config = dict(
    experts_per_token=8,
    hidden_act='gelu',
    moe_layers=[1, 2, 3, 4, 5, 6, 7, 8, 9],
    normalize_top_k=True,
    routed_scale=1.0,
    optimizer='soap_variant',
    batch_tokens=131072,
    max_seq_len=256,
)
Below are experts of layer 4 (counted from 0) of a mixture-of-experts language model. Rows are named router (the router's row for the expert), up (a neuron's input weights, with its number) and show model dimensions 0-159. Each number is 500 + 25 x the weight over its row's rms, rounded and kept within 0 to 999. Numbers have three digits each.
Before each expert's rows: "gets" lists some tokens that make up at least twice as much of what it gets as of all text. This comes from a sample of Wikipedia text that the model never trained on. Tokens count by the router's weight.

# expert 113
gets: " of", " in", " by", " to", " with", " for"
router:508526505512542510494449491510507496525503452497521532508515512491533482486486496500527529496481489473519516498521482518467478523450486524490478528494485508496515519489483545510489532456494509525478428481510540480496514489515472472499479505522475526484486490490490507532529500498485534470524465492488489509548514490504457519523511493570532480484473474499476524507501508493469482484486514545526419476475493477503469512553520499491580522434490533521478531509495532513466512492491482
up0:440480503497515500540422502465474487495523475452514503506528468524484495513505500514532467472528508491456518539518538514488510486527541474508511483509478485491485481509483466497541537428529485494532478480478536462540504476460488476478504517533474507509465523498531502468500477501518498483508521499512509486501493450532478456482508494525455471555463495517494502517530489547496498531487519472476511509453533486497510508527500513538516491513513490438501496489484515522477518491497465
up1:503463521485531457503492548502475466543495533496511480474525527475488470524494507466536511506467462462515504491540501527500530494473511511445489473481508536471473493486498509495524477469511468480499462497546491537500498495488471468477501474514481449518490494461461511493470468534468534516486480511507534532524471494508493452476466535483484520483508511479526467536472487495536493474465489508512540530540496507454502496489520571507481501529509515464503539520489495505447470522508490
up2:503464515501518501546509499499462470487475472496493492450512502535532538465541484475498497428517525501498446503488488511482509493475504459541510549500503552535501465501485481495489497551488459544479520462501474512475501493487493537447524541470473514503518520462506472504546471501523506470464546485497479491518477469516501496503550487481531509518499476506478520503478529511536489480468509467487482493483469469483493494510454463506474494510494503465548484537496526512496477533476514
up3:539499520514505522482537541527489493496490520466513485565521484519473455496501559533463491506474517492512503524518531496499498485536536500517517509543479518488525510494488481517483558504478496514527489466503559521450500532517514478496459507464486491485503488489510487501484469548484508485511515509523497512533516475524505510554441483516533476522458513501499506526467505520514516463495431505507472516467527526528512493467493509505472504487572522468501510489474552511513496498541488
up4:496534510523499493489502473493499501490483521469462490502501495482486488519481522493488492513500539511524562489505510508509495560475468503532522504490498451513495486457485510530512482531487526526510490435546478540519413494507526486488515530436495513474514508505518521498528473504484460524538508467526450499479520522489506487503516463533511522516494537523516510514558457464458534527500491496544481480517522509575501494516538509499512532526523522503522484537481505492508484506502498
up5:495426532515488478483459505487493487484522470479496485506492511490478504513518488518494485486500512538487521497538480450505531492479486424463508534486522450486519442476482462500514475546529457503516509484518531527472511479535509492500507546527519486524525523516513491509475491515483518507499527506476484491483505513520484469484512517518491453520521451496489536535494485512518526479481487511526477504519512499528551511526534514505474527513472546511527529532531564529501545458526470
up6:507511496482514456474475487474527542500513479466456520498489505530531491503557538496496555502448481483474469474534501528520520504473478524477510490454488496524488494517511485520556519513481501520483492470533482472500515521529510480484535554513492471513509541527527467459549510475530476519540505501527490513507529478491530472505541472489559499519468498474487480475520503536498523505512569544488485539496506490507494486474488524499469499508496526489488532510519535523545513470505473
up7:498469494474511524466457473501484478540495498479511495543535482515483425510487540522507457544483477505491524523536504491527532494529523520492525464482519462524523528491543500543504555506523503481520503474501508442476515512533474476510501505476539520478500492502464491502522539481465539483515483518517486499483525492507515477490497516538501440515502487489499499470463513529493517516534449546529439497502507493515494512516495508487451514520465497466498551486513468488477530498527477
up8:522512488481505510493450533483457517509497508469447488517515440478522487480464517471486497492491505544491492479532521559536520520534515533528488487501513452505543503472516466476478528521553511456551490544491500486485488495527459507550539474495477492521482494516519484478514502469502535482495517459511496525444472489491539466539518481498505496510533515499501486539510495465480509511538524459471497498514483484522517483468444489476468498509485522506510480472480518498507442512494484
up9:464504509498491499539499487495517489490493478467513526462528502512520499515481507560481499513492495486498519494561477528452500517534502502469544497562523487555501492479459489505510522498509540487500508486480459479524510457477454476480505515531541538517466489489549488580540511479495456484460517502489516486471503538527538499528525495512505504509462512472513516547515510524528507552488494484523478509501525461493494528471486460528506484458502509487511496498483502489519473490444491
up10:523461509461537507485516504535483507499558455477500511478508486453518466513488517512533503482493506477468449532493512488494493473539456465529535486476455521503494554486498475460496501495499477470481507563510511463467530474503507494509513487486487516540524452464490485551481496526492505514531487510538488512511493474509475503472500523461474549470528500500499492485539487471508450508466529552545481522501503512511463470475508469472469494494477494496546526484530491521513503519497519
up11:509468486530489514488490494533501529479533496503533471472525532485470482479490468522529533523532468486496520496476475531543466501493522500524492489474484514491466564493540554476490509472503477502478468488472470506438505480453502537501444503527497509509488450521490490512494488524504472508431517509544477559472463487472506494540487484420463520496508496486490486516494509531489487540452541516489504508510503490495506515519496492460510535482489522484513499476497509455490499499499517
up12:514494514477482488517484476473484516493502526504497514461519568491504494478495505453527495518453551467495514496573483484485517485488480456475474488517506520504484500520475492548511514492452511447499473470512508512434511491499495488462529506506520504471526544495523516524465495550524499497541506495519530515484526491498480488500531458535483475463538537500505509520516463473479481519478471550478494483530509489516516509504466537464508528476482463486473481531518471488461495457492463
up13:544461523492502514552506515522498495533450534540559516471545542494483543510513477520445506514510488525475486528517533525462505505519535536474529508481502520493479505489481497461464568480487503525487456489512532525527497513520490490503476510492467512475539510530514495536517483503495487504483549502483540455497520473490516489501507490462483481512495464512474466517499481481528518460512559462522472535472495494476504519512503517549479513483502484481495514525471534466499457511503508
up14:525525507479462475476475477521492470487516514454513513491515457504496472477466529509460497468508499472525511516494507460496524481493556500506538476535470479501532530484433459546535467521485480531501525457470519505497532458506477471500491503504468493511489475457482491527483520520446519501461492463482493502542511556485482527479520526514535480497486519488480531533549533518454504509495505503522514517474533497524498504533513533478457544459513499464509512507500511482472481496499507
up15:459493496489484496510481502478548473497485458489501491505458491504513479500512487458535516507497503497520481495486471486509519504492501497495466491452528508483541499502506453548469470461523492455517535492485504480512488562464525463522507497493469495489517519506518490497491507435452503478541481553493474490537561562542552518497529518540492527515504476513532480496485476485528497520527514524464504469482492484507487483506523492484543527492519505510499466530475463523493452464525469
up16:530451465480495504448472458476515474500522455534498500513504481501472489463522486531503536529497490508527482511498476532519507502507532485500455552500528518492447528521496448498503494472505468523485507519515497530527472520460470470449502485488497510511458510503513488466556461489492471500493460491511451499510528513475507528508476469481502519531425501515492503460463543507475500504484514510452536536533499500462525509485531537491473496507499484491519470538514495499531493489529493
up17:467525502509525489481522520512544529494495522465567496462525517515510516508511486483507484522488505493495540503482503525441511475437494473486507503510525517506512484469474537513493482537486491557504466498461541495545513517487492495460514547547537514436535538497483512467506520524486517515497466490518495472503442541492495495497523504515489482512532528484475504503507541512488504510519517508495543500462519483532485504472507495523501455524515509502490509458533502523532545534451540
up18:512487490478481498511502527509499507512517541528490501509496484533516506497473484494423483489551513452469524453471528483503534515554503498504485486521493495474479488503494508500457443536495472498459503447504453526510485490513499513492493489497498477506523509495478459426532521528549490509520482511479473535538465459497481558493507477419498537511464505528497478488472493470490516532505499502512517531526502522518497469508479486510505484535531463486523507507495461483525500531481511
up19:497494532539494503524527493492487518501509525486510525483525524489527503454496517524510537533483478464516524519493511485479512501540511508534542537491516525539499519519493533512473503560464497475493494473543501529452456454520448572498537504471532503459479469532484511486485502517502496512474563523491498515479485519483553485515501464500473504440488506491513499481479536520490496492479492497483516528504490540493501521498451531515553489513505474486486486518542497547480499520519544
up20:481538555509506512517494501510482512485508526468528487549476524489496477515534477514548524551491547443504532519492467518525525545452482548537516523512530474483517509528519498483489516458470506501514496477545489478509508492530504534498505482491468457475476515461457558519493477480516484482531524504458489542503489494510548494498505468496506466496553456503470512493461512505486499506527475455495466487521500512491521524510532519480483504522497512499490478480458502528498552523493527
up21:476485544519515495486488477489489514564449473557537510488508517516478493516494459507503476529476540450498479456465487482533495480492527503520531533522487509525477471491506478482458532483497488487466518551521510517479485490450529464463494476536474542499519494539535496483489461530499479467479453494516449474540459509482479518535504518497509503515509480521482464478493501495501497483493537488464507501493457523507481477507502525519482483476525510489496429495470497526517477485534499
up22:542462462481466497468517454505487496486470517498485484495475519505467478499520521487487476486516481542530468469521447482489497478445474516483478514506507445521455482514452552513474479480515514501490448466463531483510485469473486498494448507492519472475483525480499523498541502500504506489473481475510507501495524508485488529479524470534487530511507513464457527543488493469490489515493500442517508522487481489528450465532535520491493506521468532514489487480512513443532557500502498
up23:474518478505524492506441523520472469504473521484507495482502550513498461500502502518518506512474501483420470532482505452505490540484512525500514499524476510532555467420507523484460508499513515503537484503456514517513499482524512484530455496490501490555497515510495500506514494508474552504501482535548531520467502509495526497527487450534494466516534490478527482518501506517516529479487490537529458491474488471537509462513462450523497485502501502481500490498497542490550513483525469
up24:529514476530519517520534469509520542519516478473493463445542484542510448540471478463495487483464504476509493509467487463462489490528488476511515520527476436500485486469508540484481481496512511536496506500465524498492521468517505563491477467493455531562490480494501460505512518491525508472489476504469500519500458546502471513501493532474511516518479502459458495501478527484464494483489554519519507479550464487488509502517496489472485503526544516511512502498507506493485489551544502
up25:550517499505459488455539455520542514506468466504525495496498482470506477493487508498588497498477484518498511568515483513531497485415468498535519506459505475512540501450504521483502526501518550485512531485471562456526505493505494510532485462461450500480512471477512516542475515536505508479478492490524534481510531487500504501506508499553516487525524509547479500492508510509536536506481508491540507494497480480536492516498517500486487497506513510533523473514480489511486509489494518
up26:495512497504424516512502516485508513484476502503460465496488493455468524481487541539528527465492498510511496525517480476456503513475517528505489523480479520491531500484508515511453492464497473501501481483485473450513518480502511511534477487522498473477495463490516525529534486483510466504498531460547509525518465493505483504526552448525544463513486498481512552527510480574481506489522475459537515491574535489517489484521503512508515540467477496492465470488453488486519508520504505
up27:502550546492492478495479466489473475472522495522498493506493525520541479534537508469528500481485534545507488520482494467474424502477474475487493470494541478525495462475502504453484548478481499481481527493524484500488484500515460500467522466472499520464506506477473494478506473522471461507498525479494573482481488484530470492522518512507474546527503514424500498546539494559471503494535482523497454511513496474477489488501495495516468478491526504504500474482505518469531513495530479

# expert 66
gets: " |", "|", ";", ")", " |\n", "\n"
router:492513479461554502532494498504544513511471522515499536480471509532521429488502468504534506508487496472494511476527457549491488547465474493518495475502505533483523526478484485550493483477506513501511516491525523521499510516497483487521489473532481538502478503496520475506481519521526520513524492545515474494535489481462508481459483506528522476480457461487476491470538483471485460494511494528535506489522431524535504511514534497458489523505506501489496472514540474498421499531443492
up0:495513495499549480511499492511489481527492467458488514468455467494513479506510463439530527512479511536476534462546490488507515481500471501483495480513498472468498531495487453488531482527490512503498549481487478527551533469512475518506501435472513509505509464502537480520481492471523464502505469494488498522547509464521476507549539530501524550447524531484488505488504511478504450447492514507470474482480462454479461475496504500496503534482499504507497536474511477514464481502535503
up1:486491490503518535516497491501496504542518498460447496468495456449508486494458552524504491514480487510459567476528486475456524521485518500475487444500490448541456484492493480445513496492541475455443494496510469483470491504495469493494536511492508516502486499492485522550482489507528490455505542494480524481450464517481463496489496491523499489500553532511507485509517494530519503477503474490508502466501514483513551528475525512542506504466526485493486529476511490481496501532474544
up2:472497529501478497519494534516531471481496497500465534519486504461520459492494482511489443511445496503483506486530464520503501523483452464464524494527445486520483494521498492501499466526523492501520481466438495462482526518518467493564467499465513511501513491467497486510549530524493545526520484518513575473492487536500523492492559483516525519507500507497480511499480486492532475514496519533540484538476457480523528538493509463529468508488481528468482504493498466511483489518471531
up3:514466526487524479469468530554549489535491479516512524502502488497514472522499473475546484474515500532481498517498456536497522512507501469509537494533519530502514485464519521494500547500554494507550490443532555512534476497473480512523514481559545488515487459513517523475517517517490536478529463493488509475495503521474486479503476554507524504471462498532504500456492488483511539497504520543518493503515483500546476476498531496470500478516461493468503509479514505503465532486446527
up4:501530517485496491501457470512552503523480519535550539516473477516477509473483480461520483473475479494490498539493464444501519542482564463503555478492503491528470466470476510485494518495488533495518498427470494451524519504482457477476490536554479495477480499487512507502487502523517511473543529506545502518509486512520482526469473507507540512490540520550543517520498522512506511481489488527501502509525515514484490522506466481496491520532502507463471529492497507565502503509465505
up5:510440508489504463531481461542537532521523448459545512499523500510489524496526498508469508522511515480517516443495485461469495467547461490495518485516493486487497525445468479484479495526526490475479540479504496516530508509511531472474497488507482488489554513507532493518482483476486487470501548481461470501542531544484544461502517499477530493515523475454515486502490467489458505477534484496515506456514505459503512508532526507489473494446507466498463484474541516483523475493497514
up6:477497479512495509495494528545457545505519523502513491481531480513501443492522540531501496475502513509456512446499498492537515528498521541468520518513533521464488529484502491510502552466564445522500455493495467481472498483511516521540494503495515555483492484500487473465493484496527491460469494484542484490496531532461500531517468516490496488530490468479489510516489523525502513544485463505482519500532477497544518528480500513518538531497472535476455499491460488523469560488478517
up7:486506517468489495544492507526499484498490465466515507481541477508507467468501471517522531505534488430560464480478508513511496505510487472518492518526499542474535452513478463450482497531542513535489450496543536516462483522509469541494526508477471464507496527515512469543486479470512510476456487457487512528488513525494502482453505502501534498480472502491508528525526456519507482485477517507481533467570495485522473485510495504476504487487487495479487487499538542503489508515446510
up8:535501501481498457547533479486519504494500476497508521493538492512521534529538471477548507519543553504489511518500510507491507502525502458540489484489462512538506458515473469521477521489531511564482475508512525486510504541467489503520505538491468471516509498501516514492514438463490532493495515495482527498493540466544481504460528484542499494493473465491487466500529485499448476500501486487476488485484483495515501504480508450510485468501485455497436505542515488512509421543509506
up9:470519471534467481555522535512548518513500492455509552466495519538433488505500485513511516502486514503458498514504485549561463474517488524485490523536497477501486544499540493553466522485527520469520490483510468453500477498527454534513511465486529523510484484484484477513511502450511498510523483485472502493529485501459482510532513477508498497524518516525457526498505501502480499490518463512521504504512497475485548538490502500519518557516493470443461522512495495499473505542468493
up10:491486485495496451477499509475510484527510460498500471504539466512437442471514488507525521491486506515521547465472483485482511500484461487475497456488570522487493520456523497528471465502482484517504482496515452499503460455518511490484496475486509486518492501485495452508494496511520500514541513512463498489486493500497553535494476479560490460504527552495499488519568490477551495491511499497517515476459484511523528520518465512493519517477562503494500523459498505495497526498469446
up11:482505529463449516496475514474531468478479532487490516462508524456527462493497464498456503491560484514553506506523469500499484510487487504472509476478510507489494500530496496508497496512468512494492514481530535533478518497488498467506511556497515501479482492454525452561495516500480480506506478496511485494472501551507537524468540509517487498488477449510518468493438521542526516501509501576489466509507481492476534523533494460503514542522544507509520481472471543494470532519500487
up12:508505506499523544513498476491513559521489532508532516501527516485497544469506504507503487526473502504487490495519464500486569499511505484523443443483469482518512476477474474483543484501527493519459464568489509503521505492545496508515444504508500529507508489500517512469514502530502514493516516507511515517521557471523488489496488493535492488497447541528500488504481480484494483509445463502497486529533511521478474434518534468475493479469525544530444495503517463526474464512495528
up13:477520476466524546470505532515524492517462522516467512487540481505477501458531506525507523469481496477562501478493515497444475500490508478504519519505460479494488453485446579516476496462503495487514517450497488484511556479475487515497509532543518490514493508522466532487525489473540487477523489485516499503495488501493546538467511517496498486477485488482528498464480473520529520548467492510530465499531489519520458513471524514492452485490498501456534523509514474477492508455462496
up14:551524505519481499480475486479509539479468496482492532498538505498471517520511506511463475544487476482493446533524470473495479523516490478525495502557519517508522547497488501530527514540457516505504494491512502474504433453476489487509520542511499468527515509529512478477520510486494522493458462461475524547498494494481540513452485491531485466493494499482475529455523502505520501522454457497529544537497520487526512527522521527491509494497527490483474481532458549464544512476488508
up15:528484526453490504489501514527486522476470478513497474466513503459502516528471538431470469496502470461518508481502478532484495454499494500439473493485500517485478516480475459506494491482519519509478519516519527506494504496437528485507503461473540534498509480504525537479458464505484485493457496516538472533512492491507530536497472518461477445490513470498484483484486493437508511513487455529488527498471458485490548456534511489506467490504520507529511462558513509495508496493538512
up16:491465519490527495534440510505552463489510493479502533459453535492521474481543503519503519510473474498505561488511504520498516481483488506493515498481508525547535495547473516481534450489513505539458544453472503469490525544535549478510538482496508490458507523475488507508489467467494497510553474519491500472513484494526506517478526449531499534539521494478482518503480448490502510544509480532500494488501478504510482505479489462497499525473481490495505474454529497452496514510467486
up17:532480520531514502513522510486440486510519534493464519493471510546522506450525475487534508503508471468505463477559453497473493487511507537497509477503469504499523471469486507492538516475514492498464460476520545519521534515510500504551536471509523507478487485549475472494486507504563472529523488494494466554535505539529463474517480486507529485478507478501524480477535485514495450476511506489465485517534531494525537472526523537493525461508530461503521477516491501512491474505499472
up18:534509528527533486517531524435519455504483492499487491521471465502505460496497472487523497458482552495492520495523490467509480512489465493502464498498516517516514490523491517544493514480491474499477462523537503514546544479524444507496506483539527483520508506552497519498472512518524504489541469473501487504486482509515503493516494508500485456447526513437467516464507501518508470444491540511502473487556502506484513551510479558499530521525476453501487508494501464477532483469468478
up19:517496457448499484518492513532501518511509503540538466489540471540532518538490452510502495451487482466535465477505485490511489485514430507493506486488509516476518502493508489530478460537489506492475493514489515553499521472518534485522496480490510517495583520457544445520491524517496490532536469473476474480520493519505500512528492508517492489481480509472491494546533501462492507517480524493492504541463462507549484495534483500520506447508466512487477528476507499441492523509512510
up20:506520525426461495516507522525530531530466512537515533453519485531501473520543497525480504465460509484506485446508456479520519498470498532522512469547499504486504477494509531506491529505511506491499527511513495547499506522510519535534512514499490504516512526463497476490523466479480480462492534534459492516511485515487489538508528479521558479523484490503484513483455526494494498499514525552527479480483521494547493534470482544492478504503502474412520469539501476514481491473494508
up21:477545508509499492488486488447556525496516464510494494498496500479500462476489491486543502502505509524462486519498479497516480508475496527475543496507511443466505493486508491489460521470537514541540461470498506547417443538514489495512503506512556496476490544504507511486507442512481489516545472527476474506521499530489474505518522539482549517474493510500504547491458515488512539516506490502490544499516482510505488500506495515503554504532479528459472524475503492508483540485468523
up22:482517473513543486532458507482488500484483483484522506512497461500516492498513511519503517487494507501524464495557550543482492498490510515538491490538535488485517495525485492502500462473467554540514481460516519523496510476561517504503484492482514511485453514510526452488516524525516498481505491478508446524573509500483469479481500484533510532497469522484518495478507465528470498458531512531549501458532452485499483514497520489499518492466510515494509492469492519533439435487450488
up23:505513509516537472524470485505529470505482544504436513446480529510513487501499499508489502486476498540494509522525520471536508493455479494503510456520469481548503509483519503553534497495478449461479446484474490486465470511496490483480511528463519499480467508499508536471503495498500502493519512490506499486474546508498468526505491466521537494495492467524475527460478497533434464483479459534495500511517488522524489557466515540524495553507505429493502480509529498505528494515509467
up24:513483517481465461489484506460472453518484519512503527519513517529509518473517437516477470506470505457491533500508486510509467503519475485514470487488515473511503540467501478532508487444515519491481524507508492478517515473503493461522512497498499486469502500514486491502491511485540495562501520552486499485535506491491516521493458486546487519480555505488466504436550455483514475499459463503500530495503446500486473494467490539482492492464559524450494465460504477512456479497518526
up25:473503516552476555517543503510477499516495525558498525498486476492460519504513533504497532496516481457516536500503526461487529463521547517489483514490486446463479501453473506485486473486521500502485473466473521529442463514530490528482510519510488476508487539480476501521477531490483476473507486479488501496510496525485498489513509515535491463494479465490516506519520547506561485544471497483534562513482524465510522472534502491508525501492509499548489435546517499512470495473492520
up26:491529523466492521482453542540458483485488523513476502483523503514455499489496469525512497481520466500481495458483475542473538497514500510501483476473509497488511537581470476477461490499483484458527501508499507453482516521472469509483494502510511503497466505465477503524472493497508538503491516486568491505518499505468501482506524538538503459467490456504515484487521469465508496494545503523514482525480525517507494475534450525515467509490451510480533529513544507485494473550451457
up27:482540507517488496473480523499492503454487506509526536510529469475497451505502501524482476504498521452500507508512469504468464497512500486512468502439537434469471481476438492471448530495520517483488453498505500464523470522505514504504496538535557470478534471494501497502508527491471494494499535500511528548478450494472517489541491508565462509522502489504528480509503495522521562532502477486550520492508516517495494502495491468470546498502507499484500490508486518515456469491495545

# expert 30
gets: " in", " a", " on", " at", " to", " from"
router:505517510472509478531481491487523495505526439496475501526510476526539474473502450500534503500455529512489506504530474528448513506480499540495472511496469527529479529520499475539528516455454491502451462477507524478467505532533438488508499508484482463469494505477506512500494440497510526506511497507473465517537521503554478525515487502509503470466497477498488530490505531516528450486478527526471481529494480510531504507523552527439518513466506530502486512506507519516448506527470497
up3:518500481506497454532468469457524498523486494463509506530510508484498480511495448496507456520471463519481484469510465494524561521490466502475501480519545476543474443516533498535483501519504487487427456481519507496515527466491512464508488478489446489512531495512500517490480496499486502489542539503550508514500490515492555480520483486506455528467492462495441559485486512497477476508514488458481480507457503491519482529508504530488482551495479470513495483527486469512487487494499500
up4:487494536490520484517475495444528514505508487505501513505517483497538495464487482499541540529507539520530514497495502493511575498503458492549473492513476504548481459480497481462551489516489464526494522505451482510476576526481481519463516440530500485468524532474517484464516502495484499504489540518462500503514505488542543509502507493549477481511483501502571478512452475490519485501483504493494504484518496497521510513505510525490495540498495538471468475502498523500534530498471455
up5:477485532519514486540514510501493496468507495483522541504478503480526508473468476511543510506478503502545504513517510530535461492504551520507543506491482500507558508520448477492477553525504509497491501500515517499515495499537483508535559491507541486490529476480469485481505504532501515549458499495495518463491448506491503531515536492505528467445479501506486529531508497516500439450519528501507545528494480522505516492488512526523495512513462520525504501512474525582485468558523517
up6:500482466518507499458539534456536488447492490483519527462496535544501494516476499506525474492511458485489509545482546512502529507453481494507483497472492507554475506538511500533507458523500488552514479493472472538450497547470481496522506505492514478497521481522496537493481511526523530543490503466520502508507513443505473542494479511504513479483508514481482537466447486479505482498519490489514504519405477483521504501484544511514473500484484498480490508530495503478505489471555490
up7:510532474503473502531543458495580492465486472506475470518573484476513532491455499488451499517486478488529554504489481484491529459515541532543444532453485517531503510494487523492474504513491492490517481522477514465519501462534506496486500488504471510496503514509531550519536476474455496524471479516500514553504507519497535487500447466485488482516534502503535527509450529489542502530519467497526502490498471466486495465505503503492520504480497509519514468510482472492482488502505486
up8:545562510486494493517449502508507487506494493491480479516455469538487529459499482528504500501492504507448534506466479481468489495521513487534531506515520512514508499497479495440524527469465524515498460489484485464512467484499480548447496526459506522503517473511482549522516488482489478495513527487485491520488496456492500544486567477471511454484461477498496535463509529512532481498528512492498481515541523521549526507530495509531485507462495512531537507494500542539459508542477511
up9:500509487465496492484514499498494471482513467486459459486491493506533482512490500521472525502481475489449454489513474561519484515497497472546464554502542504503507514514484487531516527507498488493491501488579476523485450446505493495462481488468468452534484521513502456498510495500518512526513520532482499518480490509552513492508500502471516541503478507495492463459474503515563480469514526546482485514498516471476517489485505523541519488549518535481469494533478539482456520493498541
up10:524541497535487517484525521529508520529476459478498527481476533511535454514477494476519515483449463544518491535528483536478539491476482485513495493451488504516502521518497504484499476489460502462482479555553494473543540514498455497506495461512532483502475486494497487516508453479487494503491479503517540515500473500504469464493486488514491484516504507527522540543515483525525525455505542497511505507519469513480527502465520496495500489460443557512518553556485473494491463514507515
up11:526472521506515501507477503515484499471521513444497480469499491499500526501497484491523538537493461467515488452483468503456473508485522498526507552521507526467484482518529478461481490491534475509443543474498486462494500507545457526504500490521542545527489516505543507506499457516490488497491551523483535528487540487483531456473495490456531510539528472480494504471488536480481461544498501521471449520490502497494533488504446530508477526520484452509508508467519523477482522495473509
up12:504537497485445491479505482471519481488505465482438491483465539468547510526479484486512526441514474472486507532511476496484488506519477558484540458500480463490462495478498514489487474489490476505486508500472514560534483439486487509481507503513492488494541481497515468510477504499479520528497531505545492480533517522495485462500465505505479466493525458480478512511494494507503507505466527456521490469490524489529500492523517466551512506459463495457557505467537546491509509500477536
up13:490474485552502498517486469524545458529493488484529537495506529501531468509520482480540527486496507511483502509460525523496511487536505491552504568513518519493514496523493446494527551516491488461462437507491521468490478486513506537503468490498501493525488494501491483474457477533487525519481537486467471497488475523524490518491486504523477501482460513463444546484528492472484493513546520491516522492485520485485431468483509520472531471495493487493503527515528504530437504463481494
up14:510549538503496486515448489493505497515485481498475498504515455516500512504485514480484521521481577473571506495476494487536535514470493509507536528466495501498495485487458491520529475479482485556496486483508475574504488485514509524504498459453476488482509522475513523479537503512477495509510474506470508483526485476512514496480484543486512507490492515489506458500501520571500503537507489521508473522480549516507457491508510520492534473507559471513492458495461506516541528558477468
up15:482481479471508503550516526508501517539505508471501457507486524507439496490472479524528486499463508496522503487507506493501516499466514495457518459470478491481471515512482509478496503509503487506468505454546493511517476453514517482532531530525507480558504521448488497504500516491486515475506441479501509551511471477505463493533474503463490498471518523467491502464507511483548508472488512448474475516502490500532577522518516548486546490461524483512536564517511482507500507524541482
up16:505486550456480480468478509511505480498520515523448509517495483463492482489465491525482522457453516494487474480535489536494494494493465510510457526492454472490463495551465479508532465498517498542443518494524487497546551496516473534511558497474497495513534475459522488514515507507484479485513487525491469488526498505448476497487539491485529510493500480525471527462479468492483457469475498487482492546501470497531488485471506530499477474486476546519551497497523518541525506479528505
up17:524508513512473523525503533491497479500496510492507525545516489497464488507493490509549465559492481512503505543499474451506490493511489487494480450490490476494428526528526512508523490500501517500489546460472502540517523523540525526502548508434485475462535508475476473485464485481495480514507533523509492475484468502507502490510500470503492503492453471520514495508483504498492494460502505536478489506467544476565494504516561490445467556508500509507514484481548544528520483492479483
up18:452477515460494488504480525505502508527490508493537508490532546457488486488449515526484499514534520472523508494470458474487541508471467490467489448451493508551513508475459492488523499517483501488505500487496476520513480511476486472481466556477475512468512493509444535492471449536487502495490519485464457492522536490491485470555463522533528513524471490475485460486534516488496494494537501505471488496477522523523478505508566489509497489497462512498471526498522551483520470506463483
up19:494491486514488521467483520511492564497553490500491513548515495499500444470478509521527499487507480539500526511533535559530478514503490489546503489527494502492488536531498469513563551494454491523481530492464574465495469490479497500489492555484487500526436490480507507525491491511479499515488495444501495518499547504501485503491470491521512470458507476487520521525524493543511461501485484491461461470505497528491518524484500493476485495457468513502530482473520500488518461477515527
up20:513515498451520520542446484474469474506512538531482504450505527528484503541470483476484470550498497519500528511491542526488455531493532493491486493493503493500469459533510469503491484519441475449467483452481494476508499510485474504493516519502481506460507521425501522518495481511522455541503454488487517507495519462488509539485547502503491494480518482480485508520487503528500518559521503476522490516477484462535490529480494508474490488551469499492524519462508507519482506560487493
up21:488505479479476517515499509511528528467494519493476458497481482498499471462533480506501505532489470537482514523518477481526500526470508505550500549507497493516441464515469481505483462451518506552508511473470480481468463459480423533520522524504464531507461550519454497486502512507501494521501473556518525523477525497492484456519501504476508469537521485480494510498504484490502486516514489539465498484541492488479511496535500499469500521512440568488521458511491490506536475485510510
up22:542507492501458504555484516476512493452486475509510508526472511492495459525512465488516479493504466478523497506543481512526521492491480525495509500491518470488499471523469523504518531523502525519502486468468463444489511516540525482502499490474487490465501492475462467503521516460481484496458470526507525502509476578496526498449525523531523474503467484500498467483497492505474523493488476527554514508465577485516492532478481496526491536459499504452484519525459500501500524454547484
up23:498486524489523493498500536448478523509481486522519504474525539451497493508538498485501504519487489550424491466504492524458503511481494540475473470513500462541467525492471506505519530477506479478532477536504446460463489503509490511501487489480482507517529447559527532499456492500515519511493525516497526486483519471512481474500503465468502479503539468465513473506530509477539547464503478527514489469526496472536512486484498517482491519541523529490457507472458514527474524475498461
up24:503472500528504470522527537523492507520523451558525522517516487493471459482532454532518476480481522499534538497539519479514498500506495503525550460478475518472528533464506445512517485444489490509473492481545464538456547482457480461472470494499493524486498486508480503510517483494545501513472493534477475540508538499493538541498502495474484527484492534539507515474536460475528484536524506510482537503520483502518500488496506552509530505532540499486488463491481485501505493514514489
up25:482497485488466481501556529463544537498507516466515495485534452452506447518491511501517468498482524472488513498487524521490534446492527521470453511519522505505493485484495503466497477481528534459495495500496527468473525493509509518547502498447506491540524544494540499503499487540479527463484507488485542537489457490489475472485481501503480505533483477483491509448484491542556476540458493513464468483500510475512480512537503522464537491493518497536492507535473498503460468498532503
up26:497497523454484494475471513487498500504507487511487516515489467498522533489515490503507528520506525543508494472516493499435520506482516516509523489509465496491521511468534492529492495434539454509546484473488500498521550572492470406533515477486508450530482509508496484515527479489508504547515490516498468450549517522547497475528510520498535474508547525468510496505499532504547479493498500494491449500519469449523494507485501480485507484532496518464492497489462484520502485490501520
up27:483502500473494488538474532473470476549518475497465496505491431515501478476510486526543473502461508530557470496531553463461506512433538506514494519482477467512476491510509464495481530456483479490472556486578491526494460503519496502502513492488528506507519551513474475477476506485506532489539485490495495502529481501508489508451526558479520493511493487471506470514527493501477463483487491527483529455488512518490511516490516546485499533483478479503524497490531479510479490508512479
up28:519494497540508468513505520523504490503503486494497503530465518504498477533505500521497498548481518467522490511541490510512529509540572475512492452502514475550464452495457472543509461497461517486483464498538504474499496523464512473509497484502517500498486482508464504546448524532537507482503482477507498475533466492520495475532517528508481524474509488502432502541532472481531527510484483497444507501506491478474520529516558522475561493509488525490476526494520510468473496454478503
up29:457449499492517481459504494521479496545460514530445507491485467500526499483514561521498479479488529564536492517500507465512476525496495500524537522471514497473500521510476473475484538465529468547483496517515503515502510469466554489493483480500472495529461467508523500510503474484514530524521512467517504501510512491504495477485538491473503497496546503531456490483532505467491495498474452461502492507519514489481488473516493523473455537500529500501495516508475493540554570500479553
up30:511490494501515481533485479528513525517491481469493501490478526536536486498525502464485514493501512534463546534524488454480499499464497528460478471524548484528514478486474491497540545497474466453539517491501490502495494498484496527506495548530506499468461486477523470501476486499554507506561508487523482522518538521529498459511460482501444518493477528520498446506503512507541478471491482514535524452479520557478532486531491530526464455493488491509495483461499496491445497492491483